Weights of a small mixture-of-experts language model, trained from scratch on English Wikipedia.
Training: a variant of Adam for the experts, 349M tokens.
Below are experts of layer 16 (counted from 0) of a mixture-of-experts language model. Rows are named router (the router's row for the expert), gate (a neuron's input weights, with its number), up (a neuron's input weights, with its number) and show model dimensions 0-95. Each number is 128 + 24 x the weight over its row's rms, rounded and kept within 0 to 255. Numbers have three digits each.
Before each expert's rows: "mostly gets" lists some tokens that are sent to it at least half of the time. This comes from a sample of Wikipedia text that the model never trained on.

# expert 10
mostly gets: " Bh", " Abdul", " Dh", " Rah", " Singh", " Moh"
router:152134126110132090162119097125136119114161150124132175120149137117104128129129136121127132122137096123114168134102132124135119111127119146109121144127251129138125134117113123109026103135096100115127098108149121099133112102144140107125119140106160129131124145099157146126129120103145122150
gate0:138145134136140162097129121118106126109170136120141113149144140149123106116121147131140159149090080122132107166129129125155081136147120103143169077116136092103113115163145100161104123134108110146144154153135159121190131122112129120156140113112162164183103143112154146140182104165127129099
up0:149108160145139138169109107165121110102129062098121088102138101082105212139111101123121144101162107147159132142128120134158122135141131108158129132155145158076075146155140155108104100137152112116125097119149099127155093139128080125125117127121139169106144151153132108125170113124099135116
gate1:170095096118144144167124177132115174102128106137144144054112136087137131113094102144085160097166126134115097162081153162161110143099137104148162093148144133175098153096123125153110142130169129136148127121117103161155119113075105122143172135131159120118113084103145148134111113109137147140
up1:122110154078158097137111167131119152109139155149115134134119156107160148165116148161100093132160108103097146152098090116143087141083125121157134119151144131145094141117148061156111147145115105135115135124109135064155113102138123085146177121110132134135147141115175128142104115142151116163
gate2:109072120189087106155097100098116160157144117150160122113178164118134132127081143148127150101101087102128110115128184078142110117160109100171115133144111116120155130136160137118120121119117084170102118136133092124123145102131108109123146111148124132107127123099106111167123124111136165144
up2:174119089110159087147135116143121147120120104135110165094149172131121171123085134117125149114104098126114133150114085123131122130183159133141091126145155085141113132164113110107126163156146106122120179074108108063117144144119142111093114092119163139123141130102132132119126130165133131146
gate3:151142178157139100133186133160146098118123117120163108108128119163111181149144093114146091137133100169087180127143104121124167154138102134126126134162112149106172129104094090103137118094086110122181129140133127136133174134138085071100105120113116128133123117148146157125143114123105120084
up3:169109162152146107149148120165108180099123100127138103145137121165135134133115092103107114128095112158135152104116128148125134156121124139106166134149103146106140176108125087088131085145131083127168123063130117159170179093147131119121114058099139097141138068104137120148104131135138146100
gate4:123111093138142139099156148125164120092081144129126115111140101131127115166131144086120143094111153107143120151117184131077149134120150149140098125133101118170141100114113135124121103150158182102113107140079112137148157089066136081113146134152096128079116158106111143135109127127140112149
up4:133129134105156108121137109124160120131106098132127171079091118158120123145186152092128142100153154116156118183108106110093140137129158129154136102140103125148153128117143163117171153129135135122106150169101130130125128109151172071138146140174115110139161145131115190131122105140129102114
gate5:123105119112120112146093122116153130109154119072124141145148152087127132105130165106115099134089172051117076104072092140095131140141157158154100113077103123107107142106152143144089146131184084150143088134146118101146107145144103130168169142094165155136142135116104124141101139105184130161
up5:162082110122096186129131177107120147099101158144078124098126150153157138147121088107112144087142101150156192185121165126181135153101128107137133117119179132145128122176150133098131141156125125116128148110103164141123148139151128153087055147103127099126098095130141143079107145175125150111
gate6:116145116134135136114115123098146137116143140135128149154127077125120173108120122117132178119141145140078116154141155110169108123143157173148130112149142124093141136139126106128168128104084109159171151119155137138137098162147063140147100092110147134148121147122137141116152141099121108128
up6:134103104109087097112143098146148143126149120105100102148171128104154113129109101109161139135124099116111149086109068113144093105137153123139170107162123190176121119095116119116103113147145151129161136117147161114123113125149134145153097149093157121114171094114136118110133147138153098134
gate7:168137105149126131115095141136140153115117112145156161121084123120138122140125067105123109160157131142134174142104146174092124101132129135141104166119142114116148155081128105142120086149128150147146128120136140151149099132115128145106106149118100136139119103132170139110115135176099111115
up7:140153108138127134149142139143098147157127105160095137130127164173146134136157107122106143154104117130107148179129149144135121125174109157157114140132126106126131124141156087126113122153154052143146123111135115122143171138157114117074101133096116134154135149130187150072123133185173106137
gate8:138103165098145098119171121123115103149103107095110109132179140112153160128135135131097127132181138131093140131170174117145175120127118124122127118167149108182107102126090166117133129130148097116133136138119135103164140147127135126135111116100149126120133118110091116156162104113156132113
up8:106153164101149111113132156138141139162128121097144128156142130102136144113099170140169130108175156142134129149150162134146148128110143137120144107148158101162148126117091182112121151122127119111149139128129121097103096153190097109104087120118158125106111101130098128154135126105138124150
gate9:135121105148154125122127151137133141117140113098121143164166152132133136099089132120118106155112125155102185121129152132136144145168085111132127119127151149158112124084157131164085102111097159140124106105138136109141132113141148128129092125092147137162136103130175124104095174147145126203
up9:121123172126104188098105103129120131115135110129155109108126159157095136123094142139139128066123135123170145131119126081130142136053100129157107112103135137160131124131114115120119129178138062175117134108117144156165117135102117120147157146124118117126107166129140136126126175118112147067

# expert 4
mostly gets: " using", " provides", " given", " used", " provide", " wear"
router:176132121087110105141166112126135129158102133108143169138146125133131123150096149116160147115132114116112155132125164121127136152150098172088148125130095108192121127133093103075125099121121096113156112124179112092150091154162113097126107160151176170120074152105127104129134175095163121143
gate0:141101108137113179139140141132152135143123107107142140086131134067177116126162092128140134156125137106140112125086122142111154137110113131121106150133186180134129118121136179115126130094131117089103146160131136137176072154164123176174099120155153137135086117096133120130149159149140179106
up0:134131170144127098115187134146124162115125121117100134127092109109133161153154124093084132114096092175152116101147115131095110147113147164124131084123139145155143120156123135138139141122128105113137140134153157072114101142131065118078148108156166125069127127124106115087143115191098138117
gate1:137122162124115066131172121091097141110118096164133119127113125153156169112142127129129114113121143102142111136108118085132161152146163156149125144141146151134138127123115132111126121090121118087116142140133111122129146064093136103112118116123103112159192107103153145134101108099139121133
up1:139180173064141125134127126103135166132144075158129145128167094119107139134113119111128130140165160133113151129116164120141152119130120142118103122173121138147109057148124112112121133107132090137142113105129145086160111148135133155142134121103138139115156124120115132108112156132156154098
gate2:116124143120124146107111118118097117117119118136143142150116113142125147195136099118134142126146143114145111119159173103144123153110116114151119090138131082111146116114127138130132091110089168128152163165111121124119078144115083099140141168126092085101167165158131128122098113168136091140
up2:076153164105100100123135151125136128109150148147141133149145134114093088149141112116114125111128180112107144084130090158106132126111126121147104110093139161136100088107137139147117128127125123164111092133118163118095114132162162141101096146097164162114126134103145125154163150102147128147
gate3:154129134094125112115134074123143106101113160161179107081098145138122136118120120115145151119151143058136124109119149145131141146073090109097148101161124139129158158138154143118141150173105134129142102108126139117142161128111131152107145120136106190143126155084137105129082122134083145099
up3:131068141123150121115154109145107196131127134110125116125110152098069144135107134092094108185154129064148138134160180123123102113134144110157121103127085093113113119101143140109142129164140145132129122102127158118115121148141145109138128098093151108119133146115128134101100143135114138123
gate4:112097146087082094102124084119140092118109127124120154080177115096109106142122143103112100123082135128149169122145138110169096151133144124146131109091110113118135166081129133122151105152145120086114055132137118142181139142101128130140112120134133133131154134100148122131158089110147127115
up4:107098135093116139103118152129109174162092151110145170101156102117100107155090093126137089058059118142156171115169120126146111125121123131113143173082128123121120123083140142130131087120119156137142121149074086106151114135148113160146084159144085116138157138114085142112114115108127130135
gate5:134133136110155101132088111138093133131115166111102111102100115152092075156135062084129149126133102114078122144116125131098119128164116101163166094132087180142119103122137150134142118128164113150099114133129111136134109124117142115096137093115143150158170156125137135122115127121113117110
up5:112180137159165092122143116143118145119132105149127105151135158129131126117111125111095076113131152110116104121112120092134124084157135143149075156120152116154137112100115113123128128064151115141117133111154133122162172096092174153141138128127102150101170138136137146090101118151175107104
gate6:124112131144133135128103114109144118121173132153118136173146146136126165113161169142087127126133145173126114174139127149128101151143155132139135131138145127064146166128104134164142144080112158168142164121089113121154096127154140159136114171131171130124091119145141130092168099098135114175
up6:108118137117093198110108141109164137118153110143159081129135160146123109135100108164121137137103160150132111155131123151140083102146148166142109135101116128132124179120122154144139147099137130109092125123082142137133139095122129131063116124152101138096136116114152181162166152089090137125
gate7:097152113141149169129152104163145130131110195122126092169103143155164128118153100136108136173106132132144090135163162185086112150149142132123141097135147097157123136138096155138144172155116106176121149149169115097150152139138107131132137149126155141101136137113118134106131105160126123138
up7:140146145137134113145121098144121151132148123118108123119184106137115115122117129133111125179145184141120155122143182119125128116114127152122140102132133161135129103186127084094131115097156147140117135153163149073132124159113140134176114116122192132133079086128137109125103122135128115091
gate8:137142122127163173117137141153124115121126130127145129174119119112140135104168096168130115139096134143113157131144133117119117157168105190128142149138119078136120133121133100170118150134110113121131143120181103148093167145089116129113155162139159126139105150185143124125144132144133121080
up8:160122068167134131142113085151161099111121130116125123128157131103156141139174093135150146165112109100106134158089143103117112144133117139132138129162108116123130086145171083163122099145143129091111107139186105157133174093121128098105161118144128137166153111130131112126169095143088136091
gate9:143142120135132142128181099138143120109136110110113127155128123091150164092140124106104151069126074119162113132110142117139178141116147139132109116154152119154108147169116116124144152121169086112123130141176099113179155111115166126156087121150115135116123167142123094108142153176098139115
up9:124093118080138162125116134135144122111145088146165172116146143121107149122102138125149148116140133139122164128118088137131119172125112158094101122100126135141113159114156156128137141098106110080182121140162098135128134125129158141124094153137113112120139144097144123132154172096137163136

# expert 3
mostly gets: " subs", " Candidate", " MF", " det", " gu", " FW"
router:162131121100150079134131128149137110080110159095128095125159137114108111091109146115122116119111130142109120095100135120120118187176089158149122137147101119126143136100122131106045152143126107079162132126144109111148125136137103106147130142104161127115111130063177127119120132123131101140
gate0:104123113111144132130184148119141133137128152102074133145125170092108198154127123144149118133129120135100143098116096120119143087135121172187104089146147137171103119160133125130125128153085091074155162114119137120160128102142097163152134123133112168138114161165135128089155115097137088121
up0:115123115159163123109099140138097156171113136148123123114094159154126146132124133130085109096112142110118164128170145114148111128146127122159115111142106097152124135081104120110128173149107140102099119115092128134095155121141141157145136121133117157115139124152152132119100105125114127134
gate1:136146141102090082088165120125152134142145161128141145157136125094124162120133116135108136118137149095152065131134138147111129101145116113123181167129106109155139105164080140098116147115109179129134132146108116132109142159128113138159108103101136180162069088121106116154141150134090180100
up1:128162127141143168146196137139145106127103105132158147089115114137089066148086139123118140139154108127088193122150106149146156116124129138124113091102122140103097136079139142083143135115130104140113120106136151130168128093113148161145101119182118100125156149118127148130111176116143122117
gate2:169153128179155135144146126183102151127106182159121111140140056123108142138116155109153139121164093151121119110114124169114087149144152131166134113141125107079146135108143106135143109129090172127098132108110115139100149136142120097111126118108102111131107133145102125099133125102130106147
up2:129148107110102158131145104130141120124121134144120138126131106136180120138093097177146114089128129076155108141139116150118148127127123101148148144116128115106126175156144101139152140141132106157131099115085131153141143130124104101138106134110104139115117125153109133117142205139102124149
gate3:157137103077066170156115158139077113109173082126101164117141120108107121142124146136169114164136114134176110142123111125143148145093135113144158156119113135105108141140137113127129100073147117138112130128140142142129102082118099124117156147141143130145104110112164172154147130151164138166
up3:128174177098138085137113150149136117137118126108144157129101118112131114147100139069133132127115122110115152094104098101123138156114160086088158107103126116140120105147135170146116117121145085090141088104137088096126170139119115133164162120135119098149130134130095143093124094130139153117
gate4:151134116128145116098122079152134143106148152122147157128148130127152148137156098119100119152154120137136169156153137136149116120089139123150170140120135140123134156102119028119089149107124134158145143064122146122164104117155100103138110128098139098131151120132093097128106127145152137156
up4:102105147131136098099132085119101136127145129113121108143145085152108150128143122145165129152130144126156120136150152091151135177114144119151142126123144121131167150141092095161094137115148132150141157181113107086133092104145136113129144108107130085143175139125172088109123093145151101154
gate5:081157115143121068132107147129128142096121091073106166127124131123086079120081127167109153146071126098172117162137145141120104121140121174150103106127161132121114124135048175141133130096102133155135107123087105092073140113127113140151158126139124124091108124158108111148130118096097116106
up5:128158148119134088138103111138149161114149120084168160141128165154078088162097169159114157140117138101128148127149120135130145126147168181143099132137133171104130146132105155131132122109142093159110122097123127120079123116125137106134137112128131105115135166185090105105129123135128091134
gate6:061100143124109157114120143123127073120144164159167145130151081122125140150128138095091124118167153160107130110122095151138120168164112165120150161132148103140114132148141120169127105150146102104140109101166143153135129153177151113102128139130172107115081112137141090085101174125137128124
up6:102100140133132159144128130136182109173112106109160149106108145161118130150170153110161084141105138143129134158155109094107124113158117139124153148086130126162114133113117128089170117130141170160132094130083142133131136163145144102148155162174108117158133163132104110143090151114143150159
gate7:112144135084161188113102106147128131109129111190137102121155084122087151137144130120079134115145147148124163142124161095114122135153134110145100137124140113134139133167109091151118132131118100138120161136106151093139123141113122126092113161109142088142106125160103098170160140097089139095
up7:134149142170112118135122133111109085140118103134151099112119145146109100127115127104089157118104084127111150132134133155148141069148143141122131098065130087152136116110100130104101112139174146150141167101133157138189134160130135139109082118119137148118103171155128114124117131147119106129
gate8:183116145132103116093145189142143131178099098088111073148150171115109090134116145140115148093072149133141122094132149105138118160143139144088127160131115128125133150158107121103150109100123133097138113160085097126114084122134120144105104113137104182147116122113095074138133116159103126110
up8:135175093110128123132123154140129110144133098116147116171125141102154144147157136154120161130073125143118099086148143151115164188190112171150155188112145129135107150104099088119117101110112209121103123114139121099102130113128134104144121143121119155099139129128131099136116151108140131112
gate9:158120133144115146102130165106120183139096151107138162141138142142138116116142157127127167176131116110144162148126145094120176150119110129149130121127100141137143145099167059110138152101158168106154087105141112135135123126144110135154101107161124140194118096080148133128115081137137159130
up9:150141142146152176138145126140134140129089096099114103125123104131147154167083118127114117146180092152129126126152109177154131194125114105113087171117143089156093101097140205124131116151151083174127115141134102112151133132124114149129126140139144129080113144108125107106142148107111092133